From a checkpoint of a small mixture-of-experts model trained on Wikipedia.
Size: width 512, 98.3M parameters.
Experts: 384 SwiGLU neurons an expert, 1 pick a token, a sigmoid router.
Training: 516M tokens, 7214 steps.
Below are experts of layer 6 (counted from 0) of a mixture-of-experts language model. Rows are named router (the router's row for the expert), gate (a neuron's input weights, with its number), up (a neuron's input weights, with its number) and show model dimensions 256-511. Each number is 500 + 40 x the weight over its row's rms, rounded and kept within 0 to 999. Numbers have three digits each.
Before each expert's rows: "gets" lists some tokens that make up at least twice as much of what it gets as of all text. This comes from a sample of Wikipedia text that the model never trained on. Tokens count by the router's weight.

# expert 10
gets: "1", "2", " that", "0", "3", " one"
router:461549502511573482424536496572529484435466419574543548380507508522565534535471445483451505547460580480491509513501466422474481480460458529564455516469458483526441419427535527469450516557526482516570506461496563506474460481521452423471488547472528525457476483516474498495518507468469564497480485509587463506552515536444509479476490512486529478484502441486511514502526449472435499597504517469464494614449412453480480566495433498542501532508475516437489450569578463513505465560464489545476467446533493461502458494507532456495543415488529554479518516505537487467441503461444459460552557422508434471449429513436431521511503492435458466486464576522525453480517520504532511469450499455525492527443552473504546473501524549466446491461480555530482519467478517491567524505525549
gate1:490516494428551508404537495534505509471492548590518470580460466449562539500529517512543542492506490451470533528483587523498523501553561526570477432470516473450470561455494545545539445430497407500548493520469481471452488493504486467559424595561525543523479498547504520498510474465479439500461411524481522604520492491575538483551515462543472494470527532536524492476533518517450425505503402441522488446502517504500499485511529501498496480477469496526475485449497520492482503618533457444572557464538454494495478541496471481501482541510434510451507484454528548503487543479504489470463512508461569516448492453509481497485510592488540533435446560511447502521500440439476537475481441442482477542546499513478552439524544464488513452546462488506474519544570542526451495525454469
up1:511537528526545466514521545480459586482508433537432521362502527483442482561476441510458436414523506501487545448483443521504417528494532512467526546464511510517494443534518461418489549517438481523441496457497513500549465484508468562476461357430487506495495554397501506522499451515474524550500463511485495535471482551507414497462491519450508540492483471572497464525581527475490422476464486453511492549523495438462543428504425527491545489451462506488462473529527521504468530455420540462506515509523551511500526521511546495470512432572506481466559537549552523516504479519498555571502484594638453470425466499480514513530502521527508520499532428579545481504533544483497491532567556522467495483469474533509529474413383484525490495455495533589531528537477470516522526441543571

# expert 1
gets: "ond", "ted", "os", "ed", "iss", "ent"
router:513490593485461504561565463468497510551518523494478478546495463497467652498533477506475495448523480534522539486600461566552436476492554498479509488468577499509550569508510573543576554480516521476536545501519410558470551516440558541463548379574498510582526494478434533551449495490509448519492502515426500508417508453578416510454536485525479532523471460474481457509493552556478483496521435496534570426543476450456469520502483488533585447513568450535552521458494515533490559463527508447505497503524480562500489465541519456500477536518488356539469420512446482563563475563452505537451534589492544529521475474501510402516486521514528515558505488532487522529458503486479460524512503502418477503534527458465467516511503455561524518569532436541519450493517552510513498476478441
gate0:472485487487553485457482514456483511485566501464554483511474515509469494504498506510492472550533448413518504477562513449553528482491505448475555540451547481449448485537520501504434536531427506495499480486521484545491470457478457470545487479483493548578534504500487440402499492511463497459460493514538556502493460535492490529473543474520447521572417536512513568573498442537490516553512547504494475506581537547500486506549455440441456493507510516412516399470529490545548503518412541521552571527467482510464486502471537565443528548512496498515481454440556504465508498564514526520466461514497480528422485534516517537517455483482481479526506480495588596591593570508530481490440520498520508484473527546484484518441542452584503552426604447494475476521480562398490541449492543
up0:525513447488460510486504435501504532455413508538499461487524549535533559515442501449450542501504528653454531508420500522394536462469434470536519506443465546499437506486484439466545471506544431507479530506517445449507535539536514528490551459505486491494425521507479565561490450494533484510525475515489513466579524489564494470554539497476590454490528485459481435515542488547601528466482462516496445500537490495487495512541440556498511477541515571606499624455475467456458532518584426445500435529544489517549476512551487551543518484512488556431495458568479506519480474505496570434545485489569558507478450490489507444506501464522527532470538529482441483487412457540463568495528511465526515558552482425559518451500503527552517476501403530538463496503431478490494464509487465

# expert 3
gets: ",", " and", " of", ":", "-", ", and"
router:455484499500538494565433531518516534530519439497403449489482532481476440483519473532520458507468491494471480516486505479456466452453522449497573513469484503481444499529447427571516509504454518527513487464473533539487498420547421495505491520455545546502522494515466534456536544465446426569426486402597585531518472548566489516561493481547519491438509465506525534596558481478541527517451531521444414539479579497484424514462529523487432515537509434455515525407561412479493500396565470566476499569492480445548473548537509460527466452567473562492491464478531557479504503475455441497512468486520494370558473521427488486466515511564482484459523520488484510418466502480526517526489453485522555539500520432485485488509501466435529524416482553478429428513482467492524516457463457
gate1:529567537552535476511507573496484488536475461437432488471483529551514508517497545506537476508503477520469476511560522492449497539425510558541503568539481458546515515521488464529561503549465471498526517520497514490542568502450509466535455499539510519416523416455506449552454496521455487508464430468539530452549501495482532525424539572531487477499485494567522535489516525531509479409410440509421462480531471568531468580452533484529496532533518513511531540497506459559511498448559481483494511508546479507433393478550504517482499492472540478503482450535585514565484488493497671496495506445484592469515444479567482398488487470506509586465472506502493459534494489508460474536512518587419478536475460582512568527496529548462486420440529497583499534465490580523501509440472505
up1:482432536522549502506517515548506563473474502457454539480452562502515475495458468486537560466563548426552495517534534493475457504443497543550504552458610524520481569532497449554542498495511493594529562448503513474531501414564491526465529553483552453508556536471536568462514549557438530474516497465494431562610515553470480493503487516581500438502454458458495542515498604470477542557521531486482505544518496473460451487486542534528502448502467515480469508500494506470465396428516486571484548499537506518607514523507495479494426527529467443538506577473552535473486533530459459532438567486491480457491547465525523546504503546450541438494411446492481467511436518543472455469552484508458538467484424480574549519494531446491522509510498476522532390542545511471436507528509565